From a checkpoint of a small mixture-of-experts model trained on Wikipedia: 10 layers, width 224.
Below are experts of layer 5 (counted from 0) of a mixture-of-experts language model. Rows are named router (the router's row for the expert) and show model dimensions 0-223. Each number is 128 + 24 x the weight over its row's rms, rounded and kept within 0 to 255. Numbers have three digits each.
After each expert's rows: a language model's description of what the expert responds to. This comes from a sample of Wikipedia text that the model never trained on.

# expert 17
router:121140125108100130074130130109169116143119124160131067134139149151112080095157083115134100094129134101162117111150074140098151106114132147164110101156085126125165085167133134097151131122121129149118152080156117150100114138140141097156096143138116119137153131150172122098122159065088093141123147118105115123126147097106142121101099122141132132110095128113136115107144114134112141141137108112115167084156110145085151196167143139132114135116133152172163135128128139147160134144087122149132076131141115158126118138072112085113169104095152123187145149126119136123101141133118110074143119134151153140142120121108122133124094169125166116117127114122159105155113101157152125154147
It responds to: Domain nouns and adjectives

# expert 23
router:155143142120154154159113106113113148127154132125132165126080122162120132110079119137098136120129110121129099120141139146089167103109132156132119108106125111178148102108151137153092175111115136158128157143141143128129153154113130159106186131125108141127126143140106147140142119132096154160106132108138096066143154103091162117122144083125103127095121138155132162137150083151153158118090164092147115165140091115161149126145099122115108143121113143118147134137148095143131179128189111137152146165136184147154152085128130142172146160125073103143095112156177156146143115144148076130108141089153163114140127136125169119135115113153117116131138124115090133123169080167124151153154
It responds to: Capitals and compass places

# expert 38
router:099105144123131149119151116102098122140117118135125144121126108160124133141123113180122121116119170128163094120097113112146138141156124091126104118136147184123124148123156134125135100140113149109142128138087160098080098151178144131076137086118139143087148141122167122110107162098098153106128116155144110129141103119181084096152063129082093093150130170138095119170129141149161142145118080113118122143101144091129113085143097095131143089146148095093127135100105095156143152168129116151084136130123091136144126150132125120148140147151117105101094179130149184158156064106113115142165144128128156128160174128106134166140110122117101128138135139123145138102164135133112139127118
It responds to: LaTeX and code symbols

# expert 18
router:131114123112143103107145140126133145134122149151167088111087122133101143135165127147109150132164177129105119109079098126141095075154151126118108132115116156149125098129150111083154101127153125126147122108137174115080122139098116113158159138077134101116165167140115099153122128075107101097148091153131125135140159139157111157148106122113131192152085160119135161091136131093099093113125124164127122115123120112086162133190137137109138100144138161119153149161122127143126143099120104112102112137156117149075129191112118062096108081139150110112087118136105144160099129121105137147155126113147140168128131112097123106130099162134143140130132140158168093135095143132121118125118
It responds to: Academic noun endings

# expert 15
router:125183115157152152129158139122114150160080157156155158151143135129088112135143164124136150132145088133124115101128133179118137127138132109097154142155165091080137134122096112134134167109130124138118100071125056113158121085157131118130162122104115171158098133129161129160125130122137142144148126109150083110125158155148161100106124184156128101100087114122123099128148168116134158158151093133133115191131143175139129148122173098136121095144151107094125142136122078129124147094122122102130106134146153101175104083166118151150107115113144142112157121127116089114123161132114099161125128107106114110130132154113112159125152095140130120122131083141155160131120176099117124120100
It responds to: Surnames in lists

# expert 24
router:129169133152119097078134086093131129092104145133124120147105145135165122154119154132090161137079094110138074128108136122131148113097097112123162148126115100118112195129130124141093115156165148122109120104110111077122134150087123140083107150174138124088132121149145169105141116119103105102142163113127146116111136114180142145139117088139118119137156128096141146151095101127156128091099139090134098165095095092164120202145115128156117125116127121167103157081138110126085102121144143156140129119127136104145164120134094137102137120114097151127147139126076106108117137082112113104159098142128099152091140108120137102143100162140092172167112137142161138131134138114118143148113
It responds to: Table cell separators

# expert 46
router:126121122172122163146108121114088175134089149110124144150184138152114118129153175169130131114139144082113127130083138139112135126092102136121132131111126108117097129171119127156122112134148104153114143097106173129086112114176140120148145111116137156151102126157177185139140090158132110135106074140139101142135142111102129134139093108106142142074124148093137159106143105139169110120174126131119104143126148111085135142138097125126141147157130094138122111132144160140113137159089097138117130145095093118169144154138156130133161136094111108143156177161137168109161147110113114098082131150101144131141135140142141142086123153061175123145107151133160146102179136143151169105127
It responds to: Table number values

# expert 6
router:100124133107139136148098093162100135108136136148120153138141121133103081138185094078131141191168139154143087150135181177125126148137119129117116122135123084122091116125126126140112151118112149121118081092140126130111137158098102105119094124111097101111145105101105096158132115128090106195108136140142128121165118152150124138133133145133124110092124148101109158116156153087101132184126099095096160144165158147165122116107154106152156123153152124136109098123119145121127150081117143095188145109119123117091100125118184154157146130163131129123118126141127130108157153180175097124166116128150118149143132107160081131127160128162132131116122149124168109125131161146093125121158
It responds to: Titles and given names

# expert 40
router:145116142126128156148133107118088091165071114132143132136151160123153158122100138126094115161081086123134099155111119147174180121167124108146119189140122143148107154144130122143162154119127131094075111085148085111121084103157122096179151134092102146137113132158158116147165118160143123178147141139100110133140122139134117142090152147141148124116149153132128123099114155114176144155146119117134153180128156121143152135145150103193135109142142137127087127070122137147075133112159130132173162143126130133148144146166153113137148103119169099086141128125137120146110142163119110111113134144131160109105128091130136136106134114116168119130106127113132139154121180141157159155086
It responds to: Row starts and headings

# expert 11
router:119108158142131100144164123145070183125162165154101148164092147090117100132170107167139148131149111120158131116115149131115130119103138125122134123116153139156175134111122127109123119124098101155101105094103163095154129127101138157127125110119093128127113166084151146166140098110172129161140187099142105114183143166142117145171129171141137135161102159132158168104133144119064151103140119124110115131148113147132154109119139099096158111137142115116136114167105105103125104117133099112146091104083141136117151118138105142127127079129102161162151127098145123142143119099096110149144104128131174149114127121089117167150134146157133117127143143098169169095140156105152077104113
It responds to: French/German name endings

# expert 31
router:117115150128121134116149096111113137167117108152126114136160108130125119102119137112098145144113126132131113115169090106114115101109152168099122144117122163173107145152110126135124166101111099094145092095139130137142090113141169141096124143105137135180088118127169125140179094174110141139132119137130166161121144116113143111108118122091108079119098163136129143102146138111173152143121119110123125135120067115075106145153130118172129112147124143152111164129149122134189154176072088142113170169125099108126153132145171100093128144122119146150155113131124151136081103140071121111143144146174155157154116109097135152160109153124107096095161143107143145130150134102078101130129
It responds to: Table header words

# expert 5
router:131097095089178165111136111120124144128164157104119136155095100165083097148114118154164156153159127119069148076124144144134141122119138110130099115166121152142118122158140116147137137142095132144115095131084168135128172112083118087119116113137136140127141150139152106194118129150102128114083085111146113164129146111155110134134118111117111123134129134140160138111207155101094095128103132104108133133125122095109135107114147158105134115121152094126109177170073121123125112153082075127094081121097166154123138098170115152136106131120107111129110122125165119146145116148130125143127105136123142150123124095126134145168128157147119089132131123126172091119134138133143172181148
It responds to: Latin and taxonomic fragments

# expert 30
router:156147129114096138104140110148152085124162090103153116138102154100122122121106112117105117126124156151116140148110122134103147139099096155139096113160103175141114100170091139137139122127106123135171055113154122148114168111093102142127114136125130099105164146110125061100101127128128111078123097133139169126134154135145129139136094082127154153053105123135167135119164110121101128133117141093109118077143123113090129146141120128128098161144120117125107151085120116135138130130081136137122087114145071076091169106089104124106136103130136142135164166134133142129082147149115099079143147146164120165136116135131116100119148145128161100105098154099105109131088125131137119124092
It responds to: Common subject nouns

# expert 25
router:115130156083108146104155094111176103131104109112092153072126144149121140108119161095164159088088108124152155106135128105136125111111116097159139115041113103119110104127130124122158156101112148132123117081119124143129155130134118134145109149108094096143140179139124114138151125106117138138101165135117164096097121129134118078118077136170138135169111126162103099128128092152086141107161117132134135072136110158081107132115112125085154114128134151147149106131119148155158148165134130147136084092131154171160109123110125158104118129108106149138128129112135146154119128126154098081128112149111129132150112116159106146189129119094107124087115123111123103135116089152127136159188
It responds to: Ordinals, quantifiers, modifiers

# expert 9
router:185130126152081152125131128117100089101070147126137136066143127120126115105123114134146156101151125167101144154165115147146143144176121099119162103162137095142113137139121120106095155121173117122137113137151130113164152126132134149112110120116117159125080130113128161137164139159109182119144107105139097107119113127082124115141144131088156125140086112124141130162135134124114160111124113095112100164074127095134121076126136138111122117126146108093120120137101110155131160117099141189125118116143110114180140105087119126122103112169085134086122153107148087116123054165143116160124118113116166118114138140168154150096140091121125109132103164128187105119126136105150159122125
It responds to: Asian transliteration pieces

# expert 12
router:137125126123129143124144130088128115142105111119151150152122139137090141115157117143102177135167140128138117100087112179149130121155143157168139114155080129163084094124130104173098120134135165101133084092167137126144172113192113123108158117149120156153122169080093136129146148131105139142115144136202085108130131118106109159165108121154172128138088149133140132144107106081126109148136107165113121098106127117168079145097145121115119124161139132172147132100158127144152162143114124083106159128113089124098152117124137127142126133104119119129143114168089132091136132106135111143156153163133105114155144118176119129097100134085109116154169168100142162129147117157147113118122
It responds to: Units and technical codes

# expert 4
router:122113147144129084154135133112121155153083111134144103156109132134091082139131114152109148162160161144169153114115101100106115150146149135134114125144088157148112139113125135138127134133107170131132066088127120142124139105115144131110120139150102123157095164177167127100124124094089128154122110119165067133135145080092175139127126115092161140116070146126179141124162118130074135158120117094103157169105143143150150096115150103140106153137146133196131149133134150110141104133105155081161102118142110099125115091085123097165122135097136124162139099113111167076127146152139143114135142128121101119184144129079116093107127126122102095115155131125126135146140126147114117116126
It responds to: Place and organisation heads

# expert 19
router:071121133130166157126155124129210152075164130088091118102134110145126132127159110108147161141164140124109149146077094131123134158139120161115140101144147084123149133153145143105093120117087104145097113176126176095161095161161114132166122124081136107091153105093090134115124148081109125143100126110121127142121106175142128109151124088178141134184125146123101126160162142111111162121159148132108165111142119115145144090157147136131118152135131074122130082112134120123150116141148120124123132124111133147134150130121112116112140147131131116091100102107131127135170093115144163078147099130115136125107105132094089139137107150114154171141132132117140106145121108148177105157154
It responds to: Early stems of words

# expert 44
router:118130124141135125134111115123161123093106091092143172131140114125149160100130096141137122130173144148154090151155133163183128154174121113164093137095149163127160134151136198129098131101176080104127159127109128138102090112079178125133157127158153104097132149154139158144126163130133095135159139146154122119111158123116144149159135111135121163153129152115150111129147103158144137104193152168143127151115128073127124132110119152157115119095099144166139121163077174116097075160109088147161122134141130116137152110152067102134127144159148133122119126087108125099107153139129123146112129138131104148113129120166161142111114125159111084091139114119149117119145125122127117122092
It responds to: Space before numbers

# expert 34
router:115107138140135108174094134117175137137122093184097140109110105144149127096127117134115136149172138124082098137135149130151144123155123146117083135116106103138107099069141149143155116158135139135132110131097147143167169105114087153070094118119094146123114090092102122128137139096098107138112148139148160157146122129130120131109139118096118115088156137129112114179093086123161114122103126154139115160143158100132126112098141119185105127120133096131135088091128148127112191121146159127120157081125104165140101119110143126105124106147127134123136162101110089137107165097105149145089149165087130141106125113149125117104131099144105100078162167108140151100143175129116114081099
It responds to: List dashes and colons

# expert 0
router:121149123145144131144158105146140158157105118144102084103119126108114102176110154154120156169160096131099144116116164143137155157179122097113125090148167088124158144169143098157135168093084090145099112157144135103163146143116163143134143140127125151109114084140117105108146093120145122135129133120107105134174074126138151138146146151174148128120130144106158130153083144140106114119114143116146096173151187128094148114127116139096151113164127069096170135163121103129123146072105118113116128167124150077183131141166139120157124141108121131110123124119119135126118154130126135103133104102163141116114182106122139142100154151154139106118156134117103120101150107088121104139087
It responds to: Proper-name first syllables

# expert 27
router:146100111087133143133122120108125088171076169106119170120114122155120129107141114118105149158191138113126107122090147136097129100109100103102115128134067163108113138130101109128154116129127167084126104101172122112142111110139117080121102128117132152128140132104144127171127123130152187099115126096148101154147178158164141136102129137102132146167113127110191144160137160133155160127139087151129122155120145133153123127095168135147139143146139143114133137127135114158085156157096131134088099130132104105175160091123127138117119062127101168153112143149159125134141137120116121128163146163094149137079121130106148135130123120116097103110181102160150125116137125139163102137075
It responds to: Taxon and date endings

# expert 45
router:130098094113153185150134137151118137107129112123090142131136129139163121092091115131120102188104134136142124103118120070146147123127120150085154169137104169101157101111136087143085121114109145139151152135139112155146135161149153134099102159117145108119123090160132133168156126118144119078102114107138109135107146160096123110128125125121103068145123109113115141172160177133135173075154120134104104104126139099130127138119122168133153098126145148149122157114104147108092092124170120141135110163110095129174150107093142142155113120170113124141079135137146107121140150108143147082066174123093154148067149114148132137143126105151096117149154151124121170131117155143122113110128
It responds to: Place commas, coordinates

# expert 41
router:099139101180129166142127162134127145120127103096111165132151139134085108143127188132130083108156129117090150132114138146100065112187115131182130132142131115112131097165152131160100098100167137092150127087159163105140126146160145145120108122132095167133151159120112149152094140151123163113103109060119154137083129099123141107125116089106103102106136096110096104168102146111113096134118119131126138147153114132129106129135087118142144126110108121137155115116105176102136106142105123171113121125106109110134120120114113147129119124146161164150189142116126150132160138111163115107156144142091140143181142162121108127132132084110130148116126143122071159101161107163140149109102
It responds to: Digits in numbers

# expert 36
router:104123163140130070165141116145163109086133119134117152094111113150107157113087088094150088156139157103100157145141137127090127130168111110088112096136141132132146127129154113120149115134130135174139174165176106145085143152145090114097088140149112109141140156128138124121151151151163102147137139136129169100121072101132110127132111167155110111163166161109100114148174171138141107088125153156165120078157140133105102160126133118133128108114145129163182129079119121106097144128121119123129082110127086150165110173166105117102122119104136146163139102117160140156119112123131131099110108097170137127153121138151148154135094081115110143134145137123151114096136104136145142157128
It responds to: Dashes and articles before numbers

# expert 13
router:154125123127117127092148119147155105106172099139122136132099130144113181116152129115161151142135138120122145118125136129116128112098148126129110106126156175115113095130116134120148090109095126136130069149148181115135148098125116120116145123147155065125175119148151087130107128155142124112159092130133180137139160111130146112150154089134167185105113136152130137132166121107094111128110139168117097075108124154120123119138108082102168131113130139111090187147106084123126172129090118135097102153086124142129122123104115100134179102098143068154113155134104129144105103134099136126139141153156119134173120114118107090148170159084179134121130137123107078119118120140163139124086
It responds to: Common nouns, verb forms